Weights of a small mixture-of-experts language model, trained from scratch on English Wikipedia: 8 picks a token.
Below are experts of layer 6 (counted from 0) of a mixture-of-experts language model. Rows are named router (the router's row for the expert), down (a neuron's output weights, with its number) and show model dimensions 64-127. Each number is 128 + 32 x the weight over its row's rms, rounded and kept within 0 to 255. Numbers have three digits each.
After each expert's rows: "comes before" lists some tokens at least twice as common just after its tokens as in all text. This comes from a sample of Wikipedia text that the model never trained on. Tokens count by the router's weight.

# expert 102
router:106091126085147148154160150150183173127126089131159172165132142087095121121125173192153087164112128072151145090105147116148166125083188156087185141164112124138117073085184183134089130111104145
down0:105114112126104151113112123130140080150130088098151109158099177136132115172153227170089098124112111148223208084144161078152107111138126145059148071075138102150124172166173133104174134153147155
down1:168121123090139154123120141091145149068146148119117170098117107062103096105150126120105124107089086078127118129054147099112101120103131152172169140064136140108131143155092111107087171154102105
down2:156124117114186068137091056191139113150117117129132090066128141157128153134093143145114137138132155136141159104090111108089104156077086156105155132123058155082083108102098145089103131109162156
down3:126099150146127085140152176128127123147091183129127150119167174073093119096133191106164113125103071139129154207172116120119118180098120095132137144166122147146161095195180157081118118085148189
down4:155158165107108127131169114137180116161122123189121118075154109074055162129098156120154116132114080090107120161128161149081174185113127115091142133210097113056079155085154196105106180121159122
down5:128094088133161134106133120102131113105091062072128178159115170153187119185169092188101109119142029130171083124098126158087078144084142121124188097107120126071088122113140162132132114098150182
down6:106103132137116179108143177086080165162106195106145153134139121136164152161070147138094135156136142077110113142131155183137109101129102154122151096112144181084174165134157155084096100142161134
down7:151082124120154086157100122122179088166130160084157154127198141130101127132115073095090125152181107071115084144155070202116199144089119112147124122101096118126135071177139113167200159068190112
down8:146142169157152155123122158153087128192183023060176117121159116134130178155139141115172104100167135177125155132085140156132073102151166129086195124120157170142132133152159148157125090169088140
down9:139162146167093135124163162108078132157148124059144094171182149155107101119128109100144072112092161118098114184117050134149161107117060189116088175101053121125175084172106100104120136118206095
down10:190135157166118170108166089075185092125130075084088099100118143112121156186131116133118166113072128149071110100176105148184135089076109094132170124065094170160085152141102183105122091135124182
down11:141065120093140145127137113128146216101160107149142098122158135090142175094117106096113129115146111162148124074126083068125072142151151124148095174120204123109130170096094132087099133146156096
down12:112137080059167118143139156120056166068128120144163143146172118188166140126095162127052145180199137174113118087133124081089116095154156129148155165103095167143099204152117169092149113150147143
down13:090110145093100136102067144114072128146096149136160127135133161096117151133195175145176120167131130051080122110138068167112150171199110155131099078081092102140096131114134112115181120094107185
down14:121055133154140133182088096089172091124121119075127171130143109136140120136094161104098161182108084121165103139161114094060147097108124100119119153079163142177108099158153178100115189209084139
down15:140124185116131184155138108145148084142198138087149136087076156119105149086131104156127164085072112113143050164081067175115131184099162097129151091113145139140125170165140103115169148102172133
down16:163112089144149122084125091178130123161086076126189166134167164147095101129107118077118118072138141083110109126083125140112126142077182095064160109133082175157113160163127158144102097192127158
down17:175132119176156151169151198161162165108144002076067130119140106119185164164126137185079131124144107132149135077118145087126129146146175198130115055079149122136146125168147123130168100160131148
down18:222154102110091117157143096106125121128107107086137082105098148083077192075119133122080136130089127142142107112121036141138115095090128137112209142078143078120118158168132176100158144162144120
down19:115079142146165113119147026163095097078148125104168144128117110168128144075123137110113165122088082173102142173120108161097146212117152107067111118140154104173115165147118121096129129160193144
down20:115118149121117066084162055138129158133094083180097124126117132158162136141066110139140057138119157142147160158103077071051142117135139102166102120127110127137076090130197133122143077168093093
down21:160160102120162159103095126109120122150148137184117135104133148128104093153102177174119190103147147195114147089057084146109138136053112131121166231122150080143147158171088120142099139161160092
down22:118110118128092134085136139141145096102125168202155186117110098093120173118110139158171114155124104112148173167163098150169126073156107116113129185124185099140057125131142063144176104105179159
down23:092090134122132159137158115130137106105213118139109088147163097157168162163160131140103106088168117110153101124080141138132144158060164108099154090128048088158128122144123132146043179197062183
comes before: ",", " and", ".", " of", " in", ".\n\n"

# expert 220
router:119117128077140164162176132177138120098145113173153161144085113048083101134127174145165132150080118068136131124086167093188192098101178155085184159157144139145093083084158129143091173090057180
down0:148156128106203131121146171118173060064154154134119072123073134140083113133116082099048166089159200151074171111114121156142094104133100118164146095126090162165174126141128064099153151184113100
down1:119082100067137137111066134102111147140119113122135110150090112143130148058124163104144106148102056088105079077108077087103065166122117139151150151102073138122137093083135136184104131145088175
down2:100141067154151121115228114158103144186141163056124131145141138122093160102127095149050162129085127102184146115127124182145167106171141166135127123128159098131152126152138074185168137128107144
down3:090155134123087071082127133125092118144163084123146110166095085141149180130131123088138131128140150144099144107107199145137127128164096155082109145173191159140117156138118090191082114134139082
down4:166104098139110088147099173129141157115114142051166135156134162047139127173117137110067102114179119112100114124117226162098101144162155152082168083164107069079104113103122112143104175160167124
down5:086116074131174117167196133111119125085112145036100126142196097146118133159121147161144113116051136137090130099112143113098176123124157165106127138166150164111110177054120141138121136119091062
down6:119115092143158106118124146166133108086109152175111072153109099153101063146105167134110114192133123165133147066090112167099085138148123192135167150131181132096045162128082070166114171123155100
down7:101156157116129130075128097081154111164109129179134100217075135154154132140105139072093122130118190143129141199090094076135102077106087061147115167149116050150199129138153098131131145089125128
down8:139115178161169115169167117124159101116122216110120183202127132114106110104131164078076068173134102105123157080140108113169100181096138099151142131178131088119086061128187084122152106116122085
down9:086098121124150120159080095149109102112098167137169140132121093148087142173137067165109160145102133061122119054035162164083133134148103108082164087157098138107146122114128103145152168130130142
down10:130064150084055098138120149106113123147123132116133124145101132088125054120143130159112109103130089158168074166137103119127124158145152158070102096125135148122114104181086094172136173139124075
down11:114089139120181139080068134152129113067143089119123131100143148134175142183026127125129129159188117165145103118160159127080127147080109111163157189207117122222071179095181156021082090108168132
down12:103094148125147137150125125130121056088157189119151164135159149136127158141149117116188074116135149187168162077107126099115088099118133119066122135106135112114133158159119186132038115155084124
down13:092134070124069201126112142136104196168110097151055124127178161126189131165146131156114111169103157117156163159137201107145127161106116154132140161077131130147150147124171138135103150137132154
down14:093190149118092117142171155184155192105112153140117163115175186216098112138064150123169106122150168125168147147159087143187130121133145129084103104177114120137122119162119166109111135133135098
down15:158115046097147112118093141142122157095157090159123134151159080058183085184150128109178104083091151132151112097166131117123149065082080157148089171134123118117128116107128112075114138123131138
down16:092129121119117089127093129188150133082139123126165111042134148144138157114153103130105104092134152119124138102072197154065073157106095172160155123187074153171101096136084158125158151203137140
down17:125174191147148091048139096152115126192095146176067160179117132135175181081124110126185143072149130164174104113119170132105142104142203150103135071119175119137108136117097173140098133164167111
down18:090177099145177097134139175124160112155131133149112142126147100071167112083074123123144151134139084147133149107089096053091095153131206160149193201136075089116071159150129148137174100125169134
down19:121151153097095133130108175147165147082094099150073093142210145114101132169088138115120152128148199143140177124089120137139145145128120184125135095133145102109127146109099170119109068135108111
down20:130105110105135152142171131093142095086151142144184135129118105142091129139183112127125187103145074094188192088169144135087127147157108101120099119105155173200117085161122073148139140110180096
down21:126103146052144161135166159142147124131148144117122168142127177132103124169181151158065152131156148080179135126120136139156123147167062111162149070072146098130128209157035140113099145109122091
down22:116152166123104136110082155176151136149134088146140203141153114089094073111095130170124178106161160112131087102089126102124175138131140132089154162131098079124105136118126155212135106134157116
down23:166111143085172159171082127120144151073122147156122146099121063119120092149091137110137151142150111139123186172177129117109116092138109097162087130122167088136085143171082174115077126160180193
comes before: ",", "\n", " (", " and", " =\n\n", " is"

# expert 154
router:097103085104161137149173138168115176120122079122152163188132069123086124131083125151155103158123165140161173111095152104142165119088185139097130136118160114175130073116177186190075130064075133
down0:111115153090108145162129159116137090125053131131149100071158114125195133146102176083124125096138063128145128069122096081084195144097089137153141086113161112137159168137156102104147168152191158
down1:130131134174159122130128101115146110124143214121088110146118059105156145128089100115110102141073149161155131149147121148153083164142124104149141129110150130095062113110121127139067130069169155
down2:150127153117121067121165138069163161163127146137141115093177138138129158119144096127137124086175092118154102147101036122155144147153129140102150134128031109138123102167076115113122127105160123
down3:162189132145092183106170083106105164072092057067133072134150084133168146152103146112124122125131133145137146115122120158180138054145121175139147109137184081053164152137139155117058124149156115
down4:120095129095114122171073121098150117163124165113146112157143131084140082074154136105211145163135162042096085091129123126108119066085160119133149085140110095143087109164173111113178168115115191
down5:134090115124087110183120100157156120148123111133112148116084193089115177153098165110166118146118107096148137150115097097151128149149109093113116072126115085136163045088151154089161093128118159
down6:117125156167098118114057183135174153113134168146112178094106102163109113185135051134126085203132182129135163127104137129140134144074175154055169169155086100047103162125132171118143107108169118
down7:135150093116158148164182196163142078148157112123091114168167123155129121061126148132123151138102203149146176151087144128163110139144211127142111174128119121145162104057118073180105143098130204
down8:111104097091109108122100103132133077115145109143112135154180089157098108185156143071167135132155123127060104110112181111136119123108080094100035107100115082127092127126103156163140135121074143
down9:132131126101142174122153161115123125167111133159175104130137111145113139103131133109159108118091136081196070088179121089233180143117111113110145059142074087077109098125117104157156145035129149
down10:102199146085167128172133100117071177131098110132154078169145115145130105139107122106151137157162139074151058044083157152091129138119143129111147153159132111120112112071094071123088122167139134
down11:126114088150120082140176092109168135140151122094098152183176138136133157103105115126193137127137162040076064124128122131125183172148165132115128063107129145130105140132117159129155129177101122
down12:143107134088050107057163157119127183136162163127149152106110172146119149110111080137165205124165108142114102132100151117218089096118126124119134118133163121152126155175085157119096147103133075
down13:089101144153109159116083104142152163109114128125131093116116167084162100222099127119133095050105134185192077109138109142088100160110165062129181153135166089134104100122151106117099087142146137
down14:147121131107073102092159115179135130152106102171106135158089156121108120154186105153136169125196148107127191134103195107116138117144142147138114085112154139197100139131145114102176171130106152
down15:112135119091034121104117100121032177090090144152109128113154117145102122061192114124110174084160063144074140103145146142122083146156086135130105146191109113181140082097094158085107147106189143
down16:141138113152145151051121102098125126167122150146148167114081181110152146103110125113129133125149162051120109217089152107133105123166151167058105142132149163123089125123133129094080126093143086
down17:179143110117093064146157085129086075073144120129140103086089097176114084080152095123117153151159152150154155146123129096100109127105102061164150166126183104202160143109052137127104117132112160
down18:141172117146133064168165121161140135105168082102149116123184169125098151182138108106051138115138130155121133096154114141127136176115168137152110123120130183105118109085109125122083074099123133
down19:154089095138152105168131171145106068093136131136130070142170114145141107159109094144104197125152128182115174101117126129125163091179094070175109151097112187119118118126122109159131114163153108
down20:087087155133100179127164143109125128114118136111094155065136107110125067089141123139116120164109123152147184147089141142108086097134159155126120125121133057103123124150114127188069176106142109
down21:138122111181083171100093153103095140129112127168165106129143164086112110130121131190148126114186140171128146156150103110127114170114122161136168169099101161176103111096144153086171166136137184
down22:109094079109097057176098142126104166132101218115109116182062112120104113088161086142139120096143127134111128185129144065143153111172090133128107161095110124118141074117108125142123155126158090
down23:141153192071130101097172114102148144108188179177082177169101115149180098110229095128142078157070137141130111147097115138096034096134149122181112134149046105085121117117130187170078153141149146
comes before: " of", ",", ".", " in", ".\n\n", " and"

# expert 129
router:103119109112151174158147134151140143128134102138158125191124100121080096176106157135155097130077196132171139113127142126179178102117166171069125184149152110193131097084137150189101155083085201
down0:053148125120076069159188101120121169147153134150147120158161161107190166131115137146115145102186147117154143101127133141115133110087148155103140173136145181061088101105145178129142127090194116
down1:061109166135185161165170130146116089120138113103167101114140097084153149118082128080141076154087134093159108200178099153071087165144157120144179147138128124126108172132072115144160112123127100
down2:164143099137141138112104100131140092108153173184213095068094140114091169171108138077145119102169135190127182150110091083154109143090108139145156170074124062145091152134115140129096180132106154
down3:121127142083127099104120102200109110099154127153113131088152142189078087125056123161134163122120107094148149129135075099184110096056096100127101118126183123193168122173110148135139107085193154
down4:187153162132105103135139168106089120095120095182162147156113084100150125096169117140130140154172166109106164097128145127138161138134138206095136162139156071103088120079138109146108149083083044
down5:083131112121078144141187147124138106125112102161151189118100143135071161169146127143106158125144100094124145105122127078152138139114160135072102153136137172135158053097160147143168136134159142
down6:170170145109104134160124129101105149128149083166087150093143067134162124102168115129172146122112118081125150162140153143131100140077145121182109142167123120059145187137160149187086094139166241
down7:137103121138127151104152134173119136122124116056124166126119155147117096178096119089164126106135085119106128120120089170168142099156047089113101217178193105112174104116106154078136093125122114
down8:116079132054124120088112124131094172072114123112127123073122159127167082107138071121148153186149159179158155157131113096114111110095140132126128084124066146138129181076135151116131120181131137
down9:175130146114101110136028095140153076145167104060135172153153180163143116063109147155100178103149131139119096168106134170128089105129171139116142127119118098194123141047091103154132154178105134
down10:155138136128125112161163074130097127143141124133144138111124176126159106192136154122145156149129154178151132086051156147105112128111196150137109115168109118104115128090136104206168053116144112
down11:138146039111130085122152126132098148061149104121178091135118109152076180138193188112177157104216101098069142103123110127119099118090137135074188139151161141140170139134158123110110107203126163
down12:152115133153107163134107085115081104153147130149136098127086130116155147150121165107158121091138125099146095117180074126092143118125170112082187131131133221109128194164105150148077147096180172
down13:103111118128163153075110130158127142194111129101067135099128176118166087186144156116115084094082076159134127134102120142097130126075111123120137068170123220099144126130099078153134111150156104
down14:233088149127118103134067150085129134136136126141075170151120134165105072102127110174165131137137141119092089115143167117142116136156170070138091124128100122186120133120080151098105131159129099
down15:161116127163104137146093157048150108096129158168096161106137134142132108083131149088114110099136165130149197139112134134099165116091109177074155110124092150088155094125189149175102107156131136
down16:134130106131181144087144147127028092110157124153088191194069093135122139121162164118112153121128121170131099175193129159186151177137087136130108111153159151135110107093174163191062148149149209
down17:184180145083076158095130160198159153118137098132183089168134109133116106093124172098140139168129187110159134105191032129146146167153132174091100117147194146123169120178136176097173029172083155
down18:131119158179144168116127101107158060118131151170119117093161130117186138079112096120093165169054088157104107092132124157143169184113210139129132087104153111124085090096120119120110084084090159
down19:161150107117190146097104110092135114161153092136098110152094101156116132090121081052175097149144093116143126098133136187103109133083106125097120073082178092130199149125125118087088158086127149
down20:141103154199186156100106148108118138066127083103140133084129123120086161104121111118142151123117079128168138113117148120164086081047110113108138096140131138097128102152201070147134111074116156
down21:203125087146141211120090128083164167044093218111062116150124149135098091091148140123154184104129204110169099132137146174125166156117099120162094092122084112131111119195110125123154168097119155
down22:086129091142113150161130161107115090164155156150103135142123114165126200149089051105137084139100152135081143194134122144169126156097102126159097145087084122126085138117143138131127135160129120
down23:098106103073099147147103122133141136138141179151140099155144181147152080168074164187130162154143089192148115152161088100075152127061126147128182164133073109122111094147141181078171130110093168
comes before: " the", " a", " his", " App", " Historic", " this"

# expert 10
router:100070111105141148167181125134122176140170111181161159143126128120115101140107185145151094150112162103129166108109165110144159064120169136104175162155179157163101112104150152134087147105107180
down0:164106154124089159122125129153110161153107117098171134160177083139127115122096173093205084168134113101079118112099128103176116165151118166096100127076089122089102083128078165120169145154145097
down1:140105167120148129115149100148097104113118165138121142112083139131127141108160121074079189128120085170167167063142104138172127176145122118145179139076110115063114166151135113092170109151114148
down2:105164161151157073064135112093142120151107160097130108101108119159111160108092162120120081146058093133175099095110133061164146105139111092122134117130127177172121165162145150137128140177149163
down3:169171130082094121135195137141147161150127086169132157129101181176133123138120074167170107095077103153095127130117134141086136123099135191084103151149110127129156104057140112162130150200147098
down4:139164114102109085099098132080151141159108127140139144130145130128163093167113140159057102113113131167158146091106148133096214066113059103108148095118193136143205118113155162094088114079103162
down5:117162104133140160170077058151146125064128060144154182140106088183129071117082119129081060146152128133175113130087120119133135177119150137185195178057154101109122173144071119131136105085199192
down6:141221146074126165152158177130103113187118108130105210147055136107081063158152142194126181117110139053144094066135113158097148149077192137083110135120168109108112097142131129165138121131148089
down7:078105143145179100093134102104197152128058120111145068044151177147174108112108113134112104117120154080120149162168150109141135118161197087081148085169126136091141105135123060083174097113161069
down8:121162105147181111130107131135073120108108133086166222175142179139080128152137106176148167146119145169152146140115091116124139148096167158111169133166192099125034088100162100111133163139106100
down9:160136031088196091100141144176087155080110191117128108132163139120166134128094173138144128127108102096125131084172128137085121083155160129148160094177099108191078118070112113103216124168095146
down10:119129097159181144123102091152120135059149068096097138120114117126179102191144118133109122108103124133164084088120098132126158141091074148107131050149110056130117121145130124150158145146156099
down11:133138137116129071092200150160076141133104123107131164150120144084118109086132170151134117133082158115099102156174115111132101065151166068134152086146159141116128151103096112113153096154169126
down12:108100210093078143128140135124128163176167157132082161095099119150121090137150094155091117140173123150156105158173123133187156133120128024130131104099171173102153119164131132118141134125152116
down13:109105134121088166072140161141147182179133126142146157148146115102095137117113111126172160153107138090101159118084131155105109100115159176109130121151113118152164142153141201111100161076177093
down14:151135162099090084114086128093103100095050138113155097120135138128130138106129096107154140107156159124119110082146172128132151110071132167178073168144161092095126128172082157085115106062139163
down15:178129128126090174122112130130120131147120150103175162106121112084162117141092062129102025143127211097127071147151118075094151061161145130110078103117119082131121162172083137115149181167089131
down16:081137082140160170129138179148166095071129080137138091148095140091150132163155194155171139192133116138138086062130161103115068109074092104107137061119111123149111185105103170128139174106131144
down17:125163142158164095092105119115061049142106137123106178182117174142099157203112126149131134211116080154106168129152131161112140120154126157094180150132156069107178103143171127112124086188105173
down18:156176164175107112163122088162081147125089116141108131133106162082150147133202103155060135097139129123179089095108133103151081121148127163098061166084110134105139111141129108155132182138129075
down19:169127146136085106066163188105129072130097114199072100160155104122095151043144049099135123165165134081101158124133139167138095125155110078122115121114083175116117121157079140085105135141124156
down20:096127103130145144148098105078135091127131138175161149133132119134103149155142100122143107130156177074177150095081108138090169106160170155081106109138124097183136086073134149095126183166135145
down21:207143143085087110150098094098119148047145123097122150107154156110166122157146174135117069081146181081159100173117144121117129093095097112134172160128072039130100114132153096131107069151164114
down22:155161116160113114180098110117070118090137061118128136137067137107107068144159137151157154138153138098099104142128136106089100134122123115062137212156139113111107136112122128071087053092149098
down23:121151090152127140093099140136144114134176082054114170093132150107102114175150115094100139084118135120145154138089084192074139203101187147111123104141096192119121052179160096166094048115164072
comes before: "-", "|", "The", "===", "==", "In"

# expert 225
router:148103084117129127134162123179106144118130117148150146183085113105114121175115151182182071130060152103154161112110164103185178126078158128093121155182166143181113108086162146158133144093082144
down0:088105080142138078196095086082123118103117158130113164162061118153088168159108089087086203132099117156182162112119144119154083119151108157159098152146105157131088130100129163179160075182093152
down1:144128160134124114139135226064099120119167118104191167032085143193105102106188116177106086117107148141094118128087125113091075139145136156137114092126064126080121118125116118116118123152141125
down2:185123123098165109117077125104180090106144121111131093135140120162062122164158123138158128136132149156144127132129081138075149106111135152187145145151133167132113154161149063191133145172073041
down3:162119113163137160163140116094133124209126124103179114094147077119177092125118115072143145163170127127076145128167172119019178101115161132116101137125164142088112168143135161132129157112121142
down4:156105084166178128141117101154114117108179153072158105109162117084142115171108127160161086101133066133088164078152147086169132135120137125175101102110137148137157164115110106124168123135208142
down5:125172103056093134116107161129037094107113165117178135145109089190170139178117178100109106126121131090111133127131121157149156159160138129135155153109097197111134130115164073146178152104181173
down6:114140113179156123116129154114112098148133151137142093116144108115107145130149105150186046125121130109140074170106101100106176155120096099080111111070130143151180094133177143158134147115162213
down7:070120159076142151087076148184139069153174109158127176128183100126143130123151103115116118108138118122027156066094082146145147081138115127059112121113130135157099075118124062124133115178090164
down8:069186107123140182149134093120120119178104120129103154096090136114107158100133156187142071096119081198129077134105129101115061154106142089136106143113106130094105154098116133078121157058193157
down9:102144087135120192105135141136144148097072126111149138156134127138104112156089118152129185103130138077063103103198129121142117139113087135090182210099111130163159067183148165095130160077122072
down10:126139104105176157169160092152078134103132156149152137172154161157170101091131125077092193112123162097070154216175162153173132108089091153115126118131106110125118081123100105144119118144072129
down11:078159107141088175136164093082101123179157055160141118076158120162143115111106134088164104127139140093103147159177129101102123165093097148161127181084111144117107143106163072155124170138162092
down12:075094169073165118172129143158108186176144100125157124115119137165134079090197112102156182155117073100126162131139179166151117109135109103168115080110141188057130177122135135105116113171114165
down13:078185092113076195091155134118151158133106119146129164132145150084049144098075084153131141140115112082102129125162135080154108137129129107129166078161157099146128168192071163125153106133085152
down14:151110093145122077130121118148127164125131168146128106115085186123127146172124255169145108095162141128107138113126075040180156182129109144123108093169158092169179102124140133146164136157131148
down15:150156135110166187137123151169118165110132151170141158178153100063037144128074111163120130149126175140137097122090085096145103122108160126182042147131074102167154136124104149093154172082151127
down16:181138163164075113128113135130169164138147181148103133158081113119072119143117084098110164116122096149150118161117062113145145094141156133104190096199087210179150132194113099120130126157083101
down17:185167112168195095144112119197145137149171195171110111142112195111109180109122147178116121116117140111123138157103098083135118155149138136131114143053136114156149115129154101071157157195109081
down18:120108074090160111171171113188113074082190110159177143122187152177104183136094094168077180197079115077133110143147163121148110177182140130178172119117091154118118109130107133056119094181152170
down19:180155124116161132148116136150121077094169120120163098106133181117097152096099088176165149114105161102128100177163043118088151168187141128111127125128134159161152111186053143135130144135164097
down20:117117077183157088147099095106115081124123189071112113069176100184074140126134139115133078130157121134139127183139146112149113136146162082168084133103179122133168141116111100054072131159133129
down21:099079156119106038093132113122148108149146132162053151120166089111091160170102152069096138103156140123085060142155124123077132145139060159128055117086133144112107110156117141162149138136148156
down22:165110143203140112211143118135093100139133155121169167144153068137199163152084132180090145190129096155114116114172189156151126121127151149102122173069135119146163139072153193176160107173102135
down23:148056089193136110131170141131141124168139164147120144138116113132141141108093132148165152059117187046114156173191074149108158114114145088117149091093152180162142141136133087146132156137141141
comes before: " that", " to", " the", " he", " of", " it"

# expert 251
router:084113130095138165147137127123131151088098082127166172173087111100092126144140148163190121189115149089186178099110168096125113134096142158093136127118133139151106096112176169127081157073109136
down0:133122111161134234182157136151161072084169127146165164131127189136140139161142112162056179177120143155065143168205124137136128186178185094123135134116135118137140090100142148105117072124109137
down1:094112132157094159100111167197128141168139100149187066072145179149071088092135140141147138179162098132164104151147152150104128176095114124091139153189158130146146164132169154115106164107157112
down2:174135095172121088191139124111110150089137128137163086124092100114140197146102147206126119219086126182089146163127115125136167142174159119159164152146129121116176138094139127109118162156186143
down3:023108116088091125141137124144142162177158036161130129093123116114133199130087137081120146154188110047139091114115138087179169167138108160137169090181179171134180106172107138050122127150141156
down4:128122127118130159103178157106111147138176141106130125092165152191094140103061093126078132097186110119110156118164100149088128155112173172101137132168187180150107114162159151054114145178147067
down5:093135079094092153164061046101100178107136084121103117100103192144147141091155169144129153094129113094208097114117135078136132161099109163183206129152172133088139153118125135149104113115139137
down6:080138097103085117155118091199085151122096102125136138150163090155091150159144071176111126082077134134115097127150146117149136133161137130206085123155080110110185142193137100177089155168118160
down7:106063059167152108139094161151056146100122148151160145127112094094122135133101139108111137098118153082091134169155130098122123095065172195160117105109089102093125117097191113101190132207145148
down8:109106114134122093144108089124155142133116193111149127155135186122072146092096068163149171118089172124136053130112142127081146144170152149086026119103179148187143079101092158098082123101092164
down9:157132048143043150148150142120114121138119145133135120133158113096079137117132119107126104064120158084131130155142093113156108127108106151178116107179139132125109118124086126079102158206073095
down10:144101119124142125151095118154090093134139202109144111103156144064145095139104163078107168105136102207102128110119129137125076148138140124109102083118150134122121167094175202120112100165072102
down11:084121126108120138132108160138096097148159191173084168148075074124100056134127192047104167172143109146132103122128121093120126111113106096116128096098168115114133106152086093100097112162089139
down12:139051146116114131119091156127136154130110087055052130152114116172147142109179167144118100112122104108092100141094111148084088076168126112099181066129098155125133120143185134084125153144138171
down13:141148137094129100130114089126124125206069135143079055127086109039190132101161139145104129144183096148102125152137115132060136151107145124164088112077068168117129126056129100129090175164151096
down14:127137123141174107113193097107131167101158121156186142150144063139193055107086144116106135150144063083120118065138127122081110154106140092132120162104172149114104153142155147165065072114084198
down15:092143126127157096120088168124117147137146142127152167132078129096147086102119106132100151136179109111066139187123154152144113091142185141168134140094150154188092111128129133112132103160076104
down16:082119075111137145161092136097163112136173136104177127096098152155120150108073110200103145134101156081130094112124185100148134155162113120096113144107138111184107096130131121071215136171081079
down17:131059102178136074128177129190153084107128089155192169106140093231160144104073191124113141139075158122120076092173103142165133124157137137072142120149135125137104091141112098139101099103153099
down18:135131168115107141142103163161083163122108090155133185114096170168168138116117119090149095153085048173118127145153133120156094094101135119123206159127122125165101125153140108093115106181164081
down19:148160132121126163116068110142114098149131126096132148119082080124140125139169181156104151125129137093139129146132128095139151127160126097124072079111141137189104169163098151131098154116172136
down20:108133137162123150162173096156082104081146114119126072134147126155150111066091145203164167166169148130100109164082116157109131093184180130119114102137146141137125105181137070149102105146100061
down21:123112135133108138135168162103061144088156093131112215169166133131125125119097062168180176168185181131131119189177160123118107114095055084109125115125136112109124141100154112141117124162146137
down22:114186187115130131134086124127130075128121170151181117152105154073144145101141141148094136153163123116062136143102095136144149153088133240128113111154081104098170088138079117148164143111132065
down23:119112157135122106112137083056129075127138143126145130134079084137100088156162046132132111138126094141159057070137092132142171136137121117113097179119173158133123122130144113143134132179133132
comes before: "2", "5", "6", "8", "4", "7"

# expert 8
router:105089082112136196158117153128128123115128103145171122204110112073082085135061140134147109156093148119191149109141139114177142129102150151086164174158176118158135108096161165143107188051110156
down0:142081112154159154146079135143135118092134120184124110064155138171118134129165110146110153190130107160157093184106199160163104142092136072145151093096099130134111138102179107103178074224121217
down1:114068151113079140069109138139140146107126121139157122088155048124120090141089067107154135111081148132119209155061112151129119114079101112133165101195111164134142134157125167066112079120198129
down2:173062090172137121154098128135098167108151140186115097156064115134051150114097139142113136091151162111148129094113201129094179147114086126154130165168145088087080129063151149163129118185094086
down3:132114121137137119123150082122122140046100144108113164134118118151125107188175173034079146149099080143178089140159108153090138054128093101184133127148153168124141113135100142117174104099149140
down4:136137184085081181162115105178078170089096101078121124121107123104099098109171087127152057115113143120145143101095125156125107104108088147161161142170102005109114138133085137137123120126177143
down5:162146153129117104126125125072132142118148102115093149079160112103197141094171105106099079121128096135135163128090125145076102109108145146190189102091123149117105121078122143145031097080112098
down6:097093141124082156157116089162192102109116078077179112121156222119101086196093172094127169149103177167117067120133123159139133121156162103114178142161166105124157168092124127150215075107100116
down7:149138173120082180088170090142108104116116143158165130106151093039157151163155115098138125151102124152131107106144162193152056115162130120114164129120089141075133150138113099110104147074190191
down8:071137156128114128087153207099150179138125139157127120130153121190117146114145075128162117184172139141143183154130125117124124082131145146119141141118154194121053126137091155087151124131163141
down9:098050082120103130157128158151144131107160130041144145167087179128150117117118128114111166094096155123164150085110052137163092086138122118152114137147111117112127123164070118156173114082117089
down10:088119088126123167155121169174065146127122174170080117114142125127118080111112182150155131067093162121133148130125074136122142150169142108221097080182087128127135119103149124157065126131113114
down11:112201127085149233185096112105109141143122118169158125146109095122178076097145202147118173111165125076100191102102131111156117155156118155150140148142128084100117116162128125144144172156127147
down12:079076117132126105187098143146133128197150144161160169136109123146066126164148149139176140170123123178179192110152079180153087108138103099090120159115163082106120126160199098180134144118154130
down13:136104131104092093174131116117095165108152177147142107156123199100225151106127187162136094061156088117130215139152150164102123137095129166139184104182135152131164090143076106137102134037147146
down14:128199121154113144102171134101082173128090085169148128121163110116169067120108137151077132136142074111209110115174198119156107109163132148169107142105141087126150108108118115144058109071134181
down15:172139131136050089146148164093098124110094079109159163121135090155108097135169094092171084126161129095097152099093178154117082155150180178144196144061113158135085127135144140118107100105161109
down16:153141126157179109109134089147085138141116116161136097130112189132140130151127188138094164119122080194155056208173156137142170101178118187044103139124127145087090104123148128109128091138161169
down17:115174092111105081196139184095143107127129161139140152199145078137165130174087128147167143189164198145091127139107138150110135179114115078134118146179079166079154141127175191146132131145131116
down18:132202109047139155136126144116147119165146102149107111077114158032148097121130176155121131128085184141135087146088140126126108144098160155115126162147119089124115089131195124101169119085121091
down19:144129144115158142119153117189131142111137120126139103160099130100129123139146066151164099136123161137140130100143145119163160140099149093151152173105086133087147163134128141087177134057098111
down20:068032090113168130107117097138117103197164097163134162181100115196171136128136131125157126159159149116125093127173075116096103136114103111108113135184151109130121128110200136137116134147137167
down21:107119165132133166151163078148059045113164173094129158171113121152091128184073099150090183098135119177134100162167144090118123078165134134110133118169126166169102118125055098099211064132169168
down22:101081105125192182157129105113098124105166154081108161113124118098089128127216165117132138117193122124134155196123134134074102149142124139157131114116124163119144124167130107094077129177111078
down23:141096141151098135084131121099184110184130137176103153103100087175112143090048155098168145136106186133166105102149132137131149122115111101161162090115167117129150133124075219119118152145118097
comes before: " the", " his", " a", " he", " that", " her"